config = dict(
    n_experts=64,
    d_expert=128,
    activation='gelu',
    moe_layers=[3, 4, 5, 6, 7, 8, 9],
    vocab_size=9671,
    optimizer='soap_variant',
    beta1=0.95,
    seq_len=512,
)
Below are experts of layer 3 (counted from 0) of a mixture-of-experts language model. Rows are named router (the router's row for the expert) and show model dimensions 0-255. Each number is 128 + 24 x the weight over its row's rms, rounded and kept within 0 to 255.
After each expert's rows: "comes before" lists some tokens at least twice as common just after its tokens as in all text; "gets" lists some tokens that make up at least twice as much of what it gets as of all text. This comes from a sample of Wikipedia text that the model never trained on. Tokens count by the router's weight.

# expert 23
router [137 140 154 106 188 141 123 131 100  88 123  99 115 108 113 176 137 102 135  87 144 159 131  78 150 148 150  91 147  84 116 146 151 170 135 139 142 160 143 130 135 169 112 136 140 154 103 113 125 121 127 148 153 106  95 127 151 131 121 127  73 122 169 144 124 142 132 128 116 170 108 102 103 123 103 101 144 140 116 111  92 133 100 139 134 103 115 145 100 155  99 112  89 144 142  89 134 139 118 170  97 142 104 106  76 136 137 136 159 138 132 135  93 108 109 115 134 157 103 150 136 106 103 116 128 100 168 157  84 139  95 157  85 104 146 146 144 168 137 124 143 136 168 149 124 120 114 108 112 115 138 117 159 175 152 148 144 101 105 125  95 140 105 128 134 111 132 133 105 198 133 118 144 143 126  96 148 160 138 133 173 151 162 110 150 114  90 108 105 123 114 143 195 160  93 156 108 119 120 129 127 152 123 119  98  97 124 133 146 131 119 128 140  90 158  94 109 159 104  89 105  98 135 147 132 144 131 125 139 160 132 149 149 138 186 117  88 164 121 121  99 116 119 107 167 103 108  68 131 109 135 139 112 134 107  87]
comes before: " ", " \"", " The", " also", " List", " †"
gets: "-", "|", " -", " al", "See", " –"

# expert 11
router [ 92 103  76 152 111 116 122 101 109  95 111  93 129  77  95 132 113 129 134  96 141 158 146 127 132 157 155 138 102 146 145 130 157 103 173 149  99 127 112 132 116 133 103 101 129 140 140 115 123 134  74 161 142  91 141 161  69 108 110 152 102  93 132  79 133 136 141 167  99 149 109 100 147 108 154 134 132 113 121 127 118 133  72 160 140 133 136 141 135 157 170 107 109 132 170 157 122 155 120  77  97 104 133 165 125 107 120 161 145  86 132 115 117 134 114 113 184 159 135 122  87 116 109  97 154 164 117 132 143 110 149 102 169 155 115 109 145 142 171  96 178 109 138 162 161 104 111 137 178 131 137 118 158 168 104 123 112 150 144 142  95 119 142 147 144 142  93 148 105 131 117 136 103  99 124 176 148  83 163 118 114 123 126  94 118 106 116 146  86 136 143 114 127  80  90 153 138 132 158 121 140 157 124 124 157 177 139 139 139 156 106  81 120 128 116 121 132  98 137 140 145  95 149 144 140 106 125 136 115 149 170 127 115  75 125 175 132 168 134 106 160 117 135 151 129 137 140 120 145 113 133 115 137 110 141 144]
comes before: "1", "2", " |", "3", "0", "4"
gets: " ", " .", " $", " -", " —;", " €"

# expert 47
router [ 77 122 143  74 154 153 121 174 140 156 135 185  80  80 128 168 149 127 173 145 175 133 129 158 106 115 119 132 110 117  96 125 140 134 125 108 151 122 154 159 106 125 108 151  95 129 141 158 113 126 127 134 131 112 123 144 169 120 150 126 109 101 155  92 105 110 112 108 129 151 101 162 168 193 130 111 133 125 139 111 128 116 126 131 148 165 140 126 127 139 127 166 145 112 101 136 134  98 109 144 104 154 130 133 122 155 164 143 117 160 149 139 115  86 166 114  76 128 129 124  69 100 145 141 151 139 132 130 130 197 142  87 159 140 109 110 138  97 137  92 143 112 110 157 135 105 141 100 130  86 129 109 120 136 165 145 116 136 131 119 138 135 108 110  77 103  80 124 114 109  84 132 157 163 159 110 126  93 112 152 102 108 157 107 121 140 139 135 108 117 133 145 112 112 126 108 148 113  94 126  68 133 150 152 119  98 176 102 144 124 129 164 115  97 157 148 119  94 129 118 175 120 110 172 142 143 121 132 125 160 124 152 140 105 119  72 156 107 125 122 117 141 106 120 125 130 104 169 109 107 138 138 192 117 150 122]
comes before: "%", "0", "5", "6", "7", "8"
gets: "0", "5", "8", "6", "7", "3"

# expert 0
router [103 117 122 115 136  92 157 127 106 122 139 114 129 120 136 126 114 123 130 182 138 148 164 160  86 137 154 109 129 119  85 113 111 135 137 142  95 147  96 150 144 125 137 157 152  90  89 140 163  93 130  94 174 119 123 134 134 130 154 115  90 112 123 152 147  97 133 168 179 116 165 157 120 134 175 133 136 160 151 131 119 122 107  94 109 109 167 134  88 144  80 134 102 143 135 116 126 130 143 150 108 157 122 127 140 127 126 149 134 142 133 103 133 128 144 120 129 104 129  92 158 137 144  95 113 128 142 127 125 165 129  93 119 153 116 171  53 147 165 157 124 127 153 131 134 151  87 137 104  79 164 147  81 149 144 151  92 132  88 158 136 131 108 123 117  80 129 150 161 124 116  84 129  88 132 135 138 127 110 159 117 124  97 127 117 148 162 128 152 110 146  88 119  80 125 162 139 130 127 125 101 127 178 143 126  83 128 148 109 132 116 134  87 125 101 137 161 127 128 132  88 106 144 169 128 105 126 142 139 104 108  67 151 135 143 135  96 129 176 124 156 170 119 112 101 140  99 120 146 189 103 183 111 112 163 124]
comes before: "\n", " |", " (", " is", " and", " was"
gets: ")", "\"", "),", "}", "\",", "]"

# expert 49
router [147 128 132 140 152 169 110 146 103 133 113 111 141 112 108 144 165 110 146 124 142 123 165 157 155 133 111  94 116 156 118  90 100 128 131 146 170 126 146 147 108 112 135 167 146 113 137 136 139 133 135 175 156 101 156 117 117  82  89 111 156 102 115  76 146 167 129 105 135 102  97 122 112 140 157 109  93 132 129 146 151 134 165 115 142 164 122 128 136 155 103 143 149 120 132 112 115 136 154 147 132 154 164  90 127 131 107 130 131 179 112 161 112 150 107 140 124 144 142 133 137 179 136  96 146 103 114 150 137 101  92 156 100  94 154 126 120  93  96 139 102 132 103 138 149 180 105 118 112 115 127 176 158 139 120 156 163 151 177 103  99  83 101  87 142 132 118 127  99 155 109 106 153  63 147 142 105 175 152 106  86  79 137 132 149 128 123 107 113 163 143  92 112 130 141 126 155 104 101 132 137 150 137 180 114 119 174 143 182  92 135 107 134 109  91 115  98 156  84 138 100  93 114 136 101 104 155 135 108 151 152 105 124  84 110 124 122 169 131 150 125 146 149  84 121 113 150 108 119 114 119 102 104 146 130 133]
comes before: "9", "8", "7", "6", "5", "0"
gets: "1", "9", "8"

# expert 63
router [156 112 101 119 102  97 104 165 121 134 165 137 140 100 108 121  90 174 142 148  83 101 144 106 118 166 116 119 108 135 143 122 105 188  97  86 115  91 152  91 118 149  96 125 118 103  88 108 119 184 143 103 134 117 151 137 134 109 155 170 126 122 136 132 109  77 140 144 118 103 120 152 126 109 158 113 113 157 173 141 136 119 106 179 160 132 117 131  91 109 108 136 129  78 100 102 139 159 121 135  97 143 131  98 107 101  94 145 114 100  81 133 143 105 114 129 165 148 124 133 123 138 117  98 136 113 146 129 145 123 132 113  97 116 112 149 100 137 172 159 136 133 152 138 119 114 127 123 121 127 148 121 114 152 111 152 126 154  90 129 146 145 136 129 113 121 145 116 138 132 121 162 105 117 114 134 107 183 103 135  68 157 137 107 136 127 125 134 133 178 111 125 123 135 122 139  92 171 118 113 127 135 122 131 121 149 147 169  81 129 136 102 101 127 135 163 161  73 116 150 143 139 173 108 109  75 113 123 173 144 159 169 145 169 121 188 155 125 103 126 172 130 101 119 162  93 143 146 129 169 103 174 136 152 104 134]
comes before: "0", " |", "5", "4", "8", "6"
gets: "m", "t", "0", "g", "i", "3"

# expert 35
router [132 136 120 129  94 109 149  99 107 124 105 101  89 108  89  91 101 162 104 156 155  80 168  92 102  98 161 125 101 127 163 121 119 146 125 114 136 128 118  91 153  92 194 134 143 137 133 122 153 172 132 108 148 106 115 118 133 126 139 155  95 167 128 100 130  87 113 169 124 158 148  95 125 101 114 178 139 137 167 141 113 126 129 101 140 148 119 128 128 145 134 164 141 142 154 141 137  97 123 122 179 119 158 140 142 134 122 142 160 118 162  80 120 169  86 142 132 137 116 163 155 128 148  93 146 161  98 114  80 114  99 117 125 133  99 126 146 170 147 137 134 113 140 135 100 162 123 117 113 113  96 123  85  91  90 128 110 116 137 171 130 119  92 103 170 162 134 119 121 158 103 130 156  94 144 146 150 114 103 146 158 143 158 117  91 147 144 116 114 108 118 102 140 108 146 103 124  93 142 145 112 131 173 115 121 135  97 112 111 119 166 127 144 128 140 114 194 124 139 113 127 164 173 106 169 114 143 160 104 139  89 105 145 155 116 101 137 133 164 143 107 126 128 120  89 172 115 151  78 130 121  94 119 115 101 132]
comes before: " a", " to", " in", " by", " the", " been"
gets: " was", " is", " were", " are", " had", " also"

# expert 18
router [171 154  90 146 151 138 118 147 159 157 149 145 100 141 127 130 126 156 165  95 118 138 156  75 116 128 121 148 140 147 134 115 128 133 119 138 123 166 128 108 104  95 138 142 162 176 140 125 161 106 123 116  75 107 186 134 137 123 134 109 104 157  90 133  96  84 132 127 136  57 159 147 150 113 132 120 128 129 130 144 159 156 103 149 126 109 132 105  80  98 149 130 151 143  81 123 132 119 125 137 166 162 136 134 159 135 132 106 104 153 139  94 120 100 172 123 127  97 142 162 111 112 131 123 170 122 103 138 137 123 135 129 140 112 177 123 160 134 118 156  98 167 129  92 134 141 119  99 143 168 126 165 104  78 145 120 125 139  97 113 150 107 111 160 105 129 129 135 126 169 105 133 113 114 141 122 122 164 131 110 189 141 109 154 118  83 161 123 110 119  92 152 146 115  87 105 149 167 126  95 154 118 125 134 117 127 159 137 134  92 161  98 112 103 130 132 150 126 107 113 112 172 181 155  80 113 142 120 113 108 154  94 114 132 127 180 128 112 148 146 137 117 150 113  83 143 143 124 133  83  95 164  89 165 121 106]
comes before: "–", ")", " |", "5", "6", "4"
gets: "0", "1", "9", "8", "2", "6"

# expert 30
router [154  86 115 148  90  85 126 162 122 194  91 111 136 111 117 125  91 142 114 151 106 114  93 158 132 108 143 161 115 128 116 130 149 148 127 142 121 161 137 119 138 143 132 151  86 110 163 139 116 152 114 122 154 159 112 141 135 162 117 114 157 142 120 139 146 117 124 164 135 125 150 140 113 118 142  79 135 136  96  97  89 159 136 183 105 136  87 166 142  96 115 131 118 121 157 124 106 146 158 167 150  97  89 155 143 120 115 151  78  92  97 161  92 139 121 135 122 118 123 141 134 118 137 113  91 129 176 186 110  93 140 135 153 143 129 112 145 105 105 141 120 117 117 127  83 124 141 181 127 133 172 124 119 117 158 125  91 113 100 157 118 155 157  84 155 105 116 114 116 163 186 111 146 136 147 137 117 112 170 155 107 115 108 105 132 134 150 130 114 110 173 158  99 145 159 151 139 101 142 136 104 115  89 152 123  91 149 125 140  97 120 105 107 130 141  96 149  71 132 113 112 136 116 128 128  84 129 146 148 175 121 156 114 175 144 124  97 108 128 138 172 148 123 115 118 123 166 123 105 132 135 144 157 107 145  71]
comes before: "1", "2", "born", "S", "M", "C"
gets: " (", "(", " [", " (\"", " (#", "["

# expert 22
router [183 188 139 158 105 147 118 109 174 118 101 134 144 123 153 144 156 143  90 118 115 107 185 112 156 116 115  78  95 126 130 123  92 156 122  95 118 137 109 149 132 102 168 121 160 113  99 137  92  86  93 130 110 124 135 130 130 130 101 100 100 113  86 133 136 165 110 142 158 121 112 124 106 137 133 108 122 127  94 110 172 139 124 154 124 120 139 127 143 163 145 133 148 119 157 126 116 147  76 125 102 104 116 149 111 137 137  60 116 109 141 158 133 142 146  76 172 134 126 108  73 131 177 120 145 104 127 151 131 155  76  75 124 152 173 161 133 103 139 134 108 166 132  80 155 128 130 122 106 142 125 166 126 147 143 132 155 168 146 130 149 128 110 139 151 121 138 136 134  92 104 112 127 127 131 132 167 107 165 146 103 144 147 135 121 139 185 119 153 114  93 127  91 142 119 141 174 125  76 120 142 140 145 111 127 144 112 122 155 117 153 106 144 185 151 125 133 117  99 151 136 143 117 108 105  81  86  93  83 104 105 152 117 114 160 133 134 119 138 139 107 126 157 136 121 117 104 172 125 153 123 148 136 137 157 126]
comes before: "1", "2", " ", "3", "0", "4"
gets: " ", "0", " January", " July", " October", " May"